Below are experts of layer 11 (counted from 0) of a mixture-of-experts language model. Rows are named down (a neuron's output weights, with its number) and show model dimensions 0-127. Each number is 200 + 40 x the weight over its row's rms, rounded and kept within 0 to 999.
Before each expert's rows: a language model's description of what the expert responds to. This comes from a sample of Wikipedia text that the model never trained on.

# expert 14
Description: Ends of proper names
down0,187,196,195,197,184,151,255,148,204,161,208,247,219,182,170,266,165,229,139,231,224,176,235,180,221,199,201,193,278,146,129,152,223,177,192,204,216,122,178,190,255,239,177,173,190,206,233,177,186,159,249,240,176,243,145,186,219,179,186,217,146,243,184,152,186,203,195,183,236,184,162,188,148,192,188,191,190,232,259,194,131,182,148,223,192,162,228,120,171,128,152,248,278,197,186,251,194,191,216,109,202,185,255,244,233,146,296,278,143,162,269,246,186,206,191,144,220,272,185,217,256,192,124,190,219,148,101,189
down1,180,222,193,197,219,160,226,206,197,171,185,330,189,248,210,168,168,159,65,179,194,227,260,125,226,218,186,150,184,161,255,203,243,112,158,153,241,166,206,249,178,198,255,147,122,212,188,163,180,246,194,201,170,242,152,206,233,151,138,152,251,237,224,206,131,193,166,246,160,194,209,134,152,162,250,251,249,206,224,113,215,126,192,232,255,255,224,222,196,213,204,192,182,157,223,182,157,194,242,179,169,186,204,176,168,268,237,149,140,222,204,202,166,213,182,133,168,255,183,178,207,236,201,207,177,196,163,228
down2,185,181,217,186,161,128,194,147,247,232,186,209,135,241,212,121,128,206,191,161,219,205,187,175,135,259,180,107,169,201,238,198,120,157,225,221,196,207,139,214,233,133,152,276,209,152,229,225,204,279,230,241,202,254,180,264,188,181,277,228,204,202,260,169,216,141,186,182,261,202,173,165,224,193,228,231,169,188,185,204,239,155,229,174,316,201,262,250,155,195,212,241,180,193,193,251,174,223,152,237,200,150,239,243,205,200,275,158,205,247,183,243,193,246,152,205,179,256,222,259,212,129,222,268,170,189,218,189

# expert 59
Description: Letter l pieces
down0,194,256,249,247,115,144,210,241,218,204,198,225,226,260,202,135,176,96,215,242,256,197,194,182,162,207,169,196,204,239,161,197,247,214,306,171,227,168,181,183,178,178,282,254,201,161,200,209,216,198,282,270,215,167,217,201,222,234,164,198,214,202,217,159,261,178,184,254,174,176,154,173,265,177,218,238,227,320,134,168,165,150,200,167,201,151,228,187,184,191,212,175,194,218,210,253,148,170,207,192,180,304,219,217,185,175,213,122,196,192,216,249,254,214,241,135,227,209,197,300,187,234,223,216,205,168,124,197
down1,139,163,184,241,248,170,213,190,306,258,252,88,182,199,221,189,222,240,216,212,199,261,153,185,184,264,202,205,204,258,272,247,256,244,197,161,236,220,162,159,225,185,171,194,186,146,214,246,184,234,143,183,272,279,228,216,237,206,234,130,195,201,245,139,222,201,274,202,232,206,222,233,143,235,192,186,243,210,111,186,219,234,223,167,134,224,187,252,177,179,317,207,234,194,183,216,209,155,186,234,271,178,200,238,242,212,169,190,219,254,181,220,148,193,215,116,190,153,140,159,213,173,180,196,208,210,230,148
down2,200,200,189,161,199,202,222,169,194,190,106,165,241,189,198,193,234,119,195,179,172,176,234,177,200,176,191,171,208,210,266,173,182,224,259,205,227,201,193,147,170,224,266,245,256,193,294,183,255,206,217,277,143,242,223,165,214,175,167,257,165,275,177,207,149,284,151,237,206,225,174,171,203,274,221,214,157,136,262,215,255,181,216,220,191,243,233,267,254,215,196,244,183,190,139,254,145,205,165,139,167,183,181,200,160,145,163,148,211,211,153,239,290,153,203,137,146,162,285,182,274,170,157,243,188,218,184,216

# expert 58
Description: Country and place starts
down0,148,194,233,166,193,243,186,209,209,150,198,116,234,238,285,241,186,165,184,199,179,197,138,223,245,248,265,198,188,156,242,159,244,194,227,184,176,151,189,210,165,229,183,113,203,191,217,202,199,175,201,200,179,216,143,187,229,209,168,156,172,190,197,129,281,139,121,209,162,99,124,208,198,237,177,212,273,233,262,254,267,142,196,190,234,176,205,184,205,199,225,288,182,196,186,226,198,264,217,231,208,180,179,248,177,205,190,292,281,93,266,170,246,216,212,185,149,208,230,198,154,201,238,214,222,194,270,190
down1,284,250,220,223,216,150,127,179,227,170,238,193,164,265,196,168,207,226,154,223,191,273,193,231,257,257,190,170,153,249,200,217,166,234,218,255,224,258,136,200,184,164,147,247,222,181,154,195,181,184,238,164,162,187,180,172,162,303,178,179,191,190,198,268,217,139,230,196,234,160,166,190,220,216,276,169,216,188,217,208,266,196,209,240,199,247,84,117,184,87,185,179,196,243,263,204,194,232,240,249,232,171,266,241,142,235,237,177,263,187,231,201,171,190,158,240,179,221,243,232,163,165,245,165,198,194,242,238
down2,202,145,175,268,198,278,177,178,166,231,234,193,220,207,220,247,206,163,173,261,188,195,178,236,189,186,194,174,194,218,161,300,187,231,160,123,240,231,167,198,249,218,168,208,144,204,196,106,219,254,192,234,250,201,227,194,224,207,215,174,142,238,174,237,249,174,140,196,183,177,243,276,182,231,194,142,161,217,220,219,250,152,189,168,157,50,198,188,289,161,151,233,188,155,146,261,186,201,208,173,181,232,182,153,213,227,201,183,178,189,214,157,217,129,109,256,165,219,205,255,231,197,224,233,195,274,227,265

# expert 52
Description: Foreign place-name pieces
down0,259,258,230,216,140,189,182,136,151,172,118,194,190,179,200,181,241,193,171,203,214,238,237,253,176,174,208,93,207,211,281,267,185,138,193,164,144,146,206,214,150,201,159,212,224,149,187,192,237,129,172,140,194,199,193,164,167,220,172,251,148,187,256,124,179,163,178,248,222,172,164,222,231,204,255,252,153,179,167,192,186,159,241,116,206,168,203,216,247,304,197,155,146,174,247,235,189,211,229,226,199,167,254,211,138,187,219,168,252,267,219,237,195,184,233,205,222,173,150,193,278,250,209,268,219,209,254,257
down1,262,219,217,219,198,206,162,251,212,232,178,221,113,201,225,153,159,156,212,249,169,270,91,153,183,237,305,287,168,243,215,215,155,238,231,159,184,227,248,177,248,239,225,157,129,270,215,141,162,234,174,247,273,251,212,201,230,197,179,128,109,189,234,241,210,166,253,210,223,199,210,170,222,132,277,152,157,157,239,209,189,178,240,195,212,180,120,210,173,191,173,196,205,158,244,199,137,140,211,188,230,189,165,214,179,208,228,199,237,250,184,146,207,241,195,195,195,213,137,186,169,210,243,167,234,174,221,251
down2,126,177,199,215,164,172,234,140,224,160,184,228,175,273,211,186,261,269,161,273,261,250,179,229,190,241,185,195,225,146,199,146,212,199,273,263,203,226,203,165,293,198,220,209,158,232,215,249,107,200,178,157,223,213,155,189,184,190,188,284,202,253,225,146,169,251,204,187,187,304,255,243,212,198,214,165,154,219,158,205,180,191,210,233,304,178,222,241,195,201,167,208,162,160,234,197,156,172,133,186,157,225,169,137,229,107,163,199,174,263,225,163,188,212,179,142,241,197,278,218,203,187,195,231,230,173,243,150

# expert 37
Description: Prepositions after verbs/nouns
down0,211,242,238,228,221,289,200,205,184,155,196,237,130,185,252,170,206,156,278,228,196,219,205,160,153,213,216,275,180,220,222,194,230,264,184,221,194,185,204,210,244,188,230,174,265,230,115,224,194,232,241,200,223,224,195,229,183,167,215,236,212,150,234,221,161,128,233,282,206,202,198,264,239,266,103,200,256,183,206,201,156,207,257,206,260,159,145,194,131,223,129,201,176,246,173,219,211,267,166,194,251,132,168,189,216,215,157,222,265,250,238,264,213,121,256,202,199,255,162,231,156,144,176,227,186,146,181,276
down1,218,174,154,201,124,246,185,252,189,143,226,195,186,176,140,234,279,238,151,190,191,230,226,204,233,180,209,184,162,207,150,128,139,170,199,168,180,196,207,199,160,205,218,202,120,172,185,217,217,194,125,208,154,189,244,177,202,301,187,199,194,186,181,171,196,214,140,199,171,241,155,179,157,201,101,185,127,139,109,155,215,151,173,161,200,118,232,294,263,258,258,282,231,175,225,190,206,170,187,178,224,193,164,121,173,193,225,203,276,220,121,210,156,244,200,214,196,263,175,177,245,162,187,200,193,206,247,196
down2,253,192,212,195,193,244,177,203,234,272,196,183,227,171,166,256,185,186,172,204,162,152,170,169,235,151,181,158,234,202,196,209,237,212,165,137,208,139,215,230,227,182,152,205,249,201,275,210,102,207,149,159,221,160,300,246,177,232,281,125,176,162,213,152,237,214,167,224,210,261,223,129,230,133,174,179,150,180,195,188,221,248,162,140,287,192,172,196,225,191,191,238,202,209,148,192,191,215,158,133,174,213,156,243,231,128,208,215,275,222,215,217,224,196,252,155,207,205,97,224,189,141,174,288,218,260,192,142

# expert 28
Description: Mid-word ill, em, ol
down0,256,170,199,222,227,165,191,201,252,241,215,264,123,170,128,233,211,184,192,188,241,188,244,162,210,170,192,161,210,206,153,194,203,234,226,192,182,217,205,250,265,201,202,267,189,240,169,180,133,225,280,187,194,237,240,210,280,260,226,194,261,236,182,193,162,219,177,156,215,131,171,208,204,180,155,190,142,217,139,146,210,150,214,150,205,131,239,222,246,169,140,199,170,262,142,220,199,211,185,182,154,89,225,192,142,191,170,202,180,167,160,200,205,251,299,144,189,313,174,237,272,242,172,213,162,259,200,165
down1,164,264,207,223,302,161,152,161,154,214,181,249,178,165,161,192,215,214,229,211,168,110,200,276,223,286,205,174,169,179,194,174,198,150,180,148,138,147,215,280,99,220,174,241,154,121,184,194,280,230,188,226,180,198,159,179,202,214,112,223,178,199,160,207,221,197,220,116,204,183,176,262,261,151,202,152,130,207,232,209,152,123,177,191,183,202,179,273,203,239,193,196,194,173,239,259,150,231,231,204,176,172,260,202,195,195,191,190,229,256,235,228,190,229,187,205,210,206,175,194,246,143,261,151,247,171,148,238
down2,226,219,210,222,117,191,196,148,194,192,203,262,221,220,253,217,269,226,177,242,189,161,145,241,204,202,205,199,216,223,226,170,194,183,148,247,196,206,239,262,267,333,178,216,267,266,242,228,195,311,200,187,157,207,199,189,233,197,215,174,221,176,184,153,205,210,221,219,189,114,185,218,123,149,142,179,232,232,127,241,285,164,212,169,206,160,194,260,289,261,198,118,182,225,170,240,246,280,180,160,205,198,235,209,125,179,193,228,177,250,215,184,189,264,189,190,185,150,170,229,172,149,224,173,203,203,178,222

# expert 51
Description: Mid-word pieces in titles
down0,208,193,190,213,233,185,164,275,251,158,200,187,134,228,167,185,191,192,269,187,202,215,179,126,198,231,263,110,190,220,207,253,204,206,209,172,195,206,220,233,169,112,238,224,157,210,264,161,235,157,273,279,218,222,239,164,160,165,152,180,186,254,199,202,180,203,146,193,121,136,198,226,190,174,161,222,223,123,150,235,178,219,210,256,182,197,164,173,240,121,161,168,194,250,179,230,177,165,219,250,126,212,286,199,208,226,167,194,182,150,251,230,263,227,183,131,275,188,139,156,203,197,273,267,217,252,224,234
down1,236,247,245,205,173,182,193,196,261,244,279,193,204,188,243,168,148,167,169,178,180,181,222,228,193,277,238,240,138,225,205,166,256,169,185,170,192,241,177,206,171,263,219,189,214,284,165,209,226,209,189,185,176,180,266,193,214,223,255,165,192,189,212,160,177,179,220,155,182,238,196,173,272,170,236,200,236,156,254,153,122,199,178,191,123,223,92,225,170,231,113,186,209,143,259,183,155,268,232,149,192,241,187,158,148,205,321,167,251,213,173,144,195,246,151,211,142,202,232,207,120,185,216,139,194,140,192,209
down2,214,188,202,231,190,182,203,231,194,202,217,184,221,212,243,205,186,185,259,184,208,209,227,154,177,185,213,165,206,295,245,263,207,141,217,222,213,231,245,171,231,268,198,221,127,203,217,146,270,206,134,184,183,246,208,197,266,257,205,197,143,203,134,241,213,143,209,90,140,202,215,353,264,157,179,167,198,224,254,231,134,185,145,227,182,170,184,282,179,169,207,195,162,225,238,157,182,212,175,187,288,187,212,258,207,140,136,120,233,214,190,199,188,189,225,217,176,229,256,162,211,191,191,201,241,216,228,119

# expert 5
Description: Mid-word vowel pieces
down0,201,301,196,154,181,198,217,264,170,163,173,140,186,202,221,197,181,222,180,228,241,215,184,128,258,121,140,190,209,152,270,189,161,192,176,226,159,208,228,216,199,176,184,204,202,186,135,215,139,240,218,246,226,231,223,176,164,168,154,132,182,145,138,203,234,301,157,167,173,190,181,131,144,246,267,249,195,191,143,197,201,182,223,223,199,199,173,141,155,275,209,188,232,214,192,146,217,157,203,178,216,133,189,207,211,191,168,259,196,130,224,147,265,232,115,133,249,137,225,150,241,210,169,131,203,140,178,218
down1,189,309,234,160,144,218,176,151,216,130,163,266,171,159,218,262,207,212,168,221,191,205,280,159,194,199,220,200,181,190,192,206,190,221,183,197,214,245,222,232,173,266,179,232,182,227,247,217,217,191,183,269,170,195,264,148,182,264,212,151,240,185,197,158,122,172,152,241,172,252,188,177,185,195,212,178,190,271,158,207,142,182,147,105,202,184,218,266,199,269,173,198,207,148,197,279,220,243,215,226,184,176,287,247,179,251,155,168,176,210,178,245,196,120,256,200,206,172,290,189,113,247,179,211,270,189,235,179
down2,256,182,162,225,118,239,192,81,224,147,226,184,151,179,217,258,209,177,192,232,220,180,222,175,216,215,187,194,130,299,144,225,249,150,200,253,173,202,208,165,182,234,211,226,172,206,181,196,146,193,233,241,203,269,189,170,236,147,231,175,231,202,226,175,248,147,185,176,249,244,239,175,218,225,219,201,242,178,200,182,239,214,326,178,195,228,178,173,171,207,43,213,286,245,147,279,170,207,197,166,243,198,203,211,277,195,209,192,177,165,214,158,231,195,169,164,214,175,178,236,166,136,240,213,215,217,159,170

# expert 11
Description: Word-final suffixes
down0,167,139,170,177,259,227,136,222,254,126,199,168,179,181,200,285,244,231,123,232,191,210,239,230,240,218,205,188,160,248,190,182,265,205,198,201,180,219,228,235,121,255,171,168,232,186,179,212,212,248,238,82,224,210,223,216,229,201,227,130,178,129,187,196,217,260,193,182,174,230,253,134,222,198,186,158,243,177,186,220,198,129,248,159,161,171,266,254,197,169,130,165,148,220,186,168,210,229,172,155,205,260,284,122,155,130,235,207,142,170,242,227,202,204,197,174,287,195,199,212,234,239,228,221,196,218,274,205
down1,214,211,196,242,242,139,173,229,197,189,201,211,244,177,200,182,199,154,215,144,98,199,217,185,188,252,209,167,187,207,256,188,208,177,184,103,234,189,239,132,145,142,206,213,220,214,233,165,181,191,168,201,119,182,171,212,183,205,299,170,252,207,203,265,235,153,270,205,231,181,224,198,174,162,205,205,251,239,155,131,153,258,237,176,162,201,175,197,290,120,247,171,207,250,189,217,219,204,156,140,180,240,130,203,120,198,207,144,228,152,195,259,206,164,244,232,258,122,194,124,267,208,198,183,240,239,139,193
down2,154,182,206,166,202,145,164,226,162,256,149,164,171,174,169,238,212,207,169,245,193,115,161,199,164,297,128,144,241,157,250,137,185,221,143,202,165,205,192,212,190,284,137,109,245,182,145,170,186,184,213,114,243,187,169,208,216,162,168,177,223,221,169,170,251,175,235,212,201,225,230,230,205,220,177,196,231,205,188,197,197,229,164,198,213,173,248,203,164,165,229,186,163,154,120,267,148,195,142,146,215,232,311,254,214,195,146,246,141,227,259,240,197,186,173,140,190,207,201,220,104,178,186,217,253,145,199,166

# expert 32
Description: Letter F/f pieces
down0,182,192,208,217,181,144,229,230,233,190,172,154,161,190,228,245,198,191,160,170,128,263,159,167,231,174,236,159,144,191,159,180,204,190,202,165,237,192,235,219,168,267,194,163,240,200,183,172,202,102,164,202,215,152,143,199,146,201,112,270,219,125,257,265,222,241,193,182,258,200,226,130,276,184,160,219,278,128,113,176,258,229,182,152,238,129,283,179,240,160,249,174,222,184,165,194,213,289,199,235,234,234,222,226,165,131,226,227,232,258,161,242,177,212,221,184,273,196,207,224,172,163,207,203,178,181,184,214
down1,197,92,188,176,212,183,165,150,197,155,194,203,180,157,172,221,171,189,162,243,150,207,216,192,171,183,201,157,200,218,85,169,221,106,220,178,190,190,293,244,188,164,179,278,205,223,192,264,257,131,184,139,273,187,169,200,214,258,154,220,225,146,99,110,176,195,229,207,159,143,181,147,178,149,223,200,251,313,236,212,226,186,198,195,195,219,178,233,198,191,159,175,211,234,198,227,203,265,178,201,238,216,175,184,190,196,218,168,255,235,246,179,225,188,247,186,173,234,179,221,229,302,145,205,225,145,169,218
down2,212,153,161,205,128,209,178,169,152,228,195,198,120,194,242,168,178,166,146,210,129,211,213,199,153,160,246,237,239,192,253,171,141,219,182,210,218,259,219,225,235,198,140,273,200,304,124,239,242,220,165,266,206,178,215,201,201,168,236,233,257,120,189,150,207,221,169,198,199,197,129,258,180,225,145,140,158,278,239,198,143,268,220,215,225,158,185,257,241,259,186,184,202,216,161,144,258,220,211,213,237,154,200,147,176,217,211,227,206,250,149,123,163,141,190,203,213,236,181,225,157,191,286,195,252,163,158,206

# expert 44
Description: South Asian name pieces
down0,262,180,210,214,228,222,174,173,195,228,273,223,152,238,261,210,164,202,263,223,225,227,256,244,184,181,157,119,236,235,207,224,109,182,122,158,128,217,155,220,275,158,189,169,188,204,155,268,254,216,239,208,218,216,203,185,149,155,217,190,281,184,217,224,150,131,235,153,139,229,184,274,241,197,239,197,253,221,222,200,147,184,107,184,197,217,259,257,173,184,117,234,218,214,181,267,196,226,251,247,184,156,169,291,197,174,166,169,200,171,216,205,227,227,234,197,187,212,177,206,254,183,160,246,163,164,196,121
down1,230,190,177,185,222,171,167,177,235,83,167,167,241,238,253,178,172,199,141,290,143,235,241,238,247,169,202,125,225,239,225,179,269,295,249,173,173,187,169,192,203,134,138,218,262,282,231,143,175,193,182,255,142,182,162,266,248,169,130,180,176,166,164,158,173,135,165,179,151,147,212,174,187,180,208,199,200,163,144,196,180,167,206,196,207,211,231,136,172,211,204,279,186,180,200,232,170,227,173,266,212,106,188,256,240,235,217,157,155,169,178,232,167,173,178,220,177,253,206,254,207,197,194,248,217,204,156,177
down2,168,267,235,177,208,172,169,200,244,176,190,251,247,132,218,210,192,257,254,220,235,239,219,291,201,226,269,261,120,207,205,186,274,157,235,196,181,225,203,211,204,208,220,177,227,140,279,219,226,229,140,332,194,194,159,203,203,186,211,179,185,159,201,190,199,171,204,144,170,253,193,230,204,217,138,212,190,277,289,217,193,235,169,315,226,171,136,210,216,262,178,176,244,187,186,184,205,214,202,183,264,188,177,154,175,199,162,120,199,220,152,177,221,198,182,177,197,146,301,172,168,218,256,203,242,171,251,214

# expert 56
Description: Prepositions, mostly "of"
down0,241,251,145,196,172,286,167,151,266,165,79,229,203,156,171,222,227,209,239,242,190,178,166,238,187,210,175,222,213,200,209,102,186,173,231,148,219,213,158,173,217,225,219,221,143,198,216,176,202,228,161,164,204,198,235,224,156,216,212,202,127,189,131,195,109,205,152,194,184,234,284,187,173,98,187,128,168,208,204,205,194,282,222,255,234,171,222,247,196,219,154,239,145,201,169,231,242,232,132,214,180,260,235,132,226,234,206,213,200,130,156,225,128,126,226,208,161,208,196,147,206,207,199,137,202,149,172,200
down1,179,134,228,246,214,120,186,180,126,206,173,251,160,136,200,158,229,171,233,236,226,220,213,175,216,163,137,236,229,231,268,194,201,205,176,187,151,220,251,183,171,222,225,190,232,169,188,177,208,145,204,234,130,161,177,183,227,234,253,162,208,246,215,168,253,194,153,221,161,286,146,213,308,163,215,202,193,201,210,137,105,233,252,204,148,164,212,248,194,83,209,176,252,188,217,125,247,249,164,200,229,198,155,221,167,211,225,162,137,175,215,215,144,222,207,223,156,146,192,120,239,150,260,198,200,143,220,221
down2,200,256,215,180,261,246,208,307,167,147,189,193,216,144,145,121,223,161,213,206,194,209,178,210,197,173,164,236,237,205,165,217,209,242,151,240,280,274,227,196,219,214,233,160,237,248,242,252,146,177,240,269,242,272,193,244,194,202,153,169,216,248,181,216,159,180,196,167,230,199,175,171,98,209,141,158,225,165,120,143,128,268,115,263,251,183,219,171,204,232,193,245,187,200,162,210,153,226,118,218,198,220,164,233,198,188,200,174,175,233,200,137,264,151,198,206,180,192,144,208,180,161,247,256,232,229,181,169

# expert 27
Description: Table cell separators
down0,199,181,223,214,250,225,157,175,222,224,158,164,243,168,155,196,174,183,234,230,240,213,167,250,157,151,196,227,167,221,132,238,187,197,225,246,175,100,235,238,210,186,224,268,220,268,207,268,170,169,150,214,162,270,272,212,230,283,214,202,254,171,223,244,188,216,200,195,139,245,262,174,166,190,140,216,220,235,191,165,205,239,202,115,189,254,258,179,182,158,162,278,162,186,245,157,120,244,166,185,135,226,223,193,208,141,209,211,165,126,151,204,184,141,153,159,111,256,202,227,175,228,239,236,152,211,206,145
down1,181,146,210,237,186,270,206,105,179,168,235,235,220,259,221,236,135,192,176,92,244,199,203,169,207,215,195,183,241,212,154,189,186,233,179,164,177,185,210,199,206,213,211,169,203,249,291,174,179,151,203,142,265,205,134,170,241,246,211,200,184,237,207,148,265,248,146,213,183,171,182,201,176,214,171,132,98,197,244,180,164,215,197,285,103,258,194,153,183,142,215,256,193,222,185,188,232,264,156,253,207,223,241,142,174,211,205,235,223,271,203,176,203,212,237,232,216,176,137,258,253,235,222,198,236,259,125,173
down2,216,249,196,168,188,261,220,165,168,263,173,166,207,94,202,186,164,193,174,200,221,210,206,241,235,220,234,247,222,232,189,186,169,152,247,146,167,189,286,181,231,207,238,124,247,219,165,175,197,165,191,125,203,232,272,170,206,195,144,185,268,205,128,144,217,241,195,269,232,178,154,301,169,231,193,229,135,175,144,168,206,155,244,203,203,150,206,247,176,237,240,209,109,203,181,165,147,205,178,145,113,239,176,146,208,164,193,224,168,246,211,187,205,230,270,219,214,100,140,253,238,206,234,201,203,225,204,186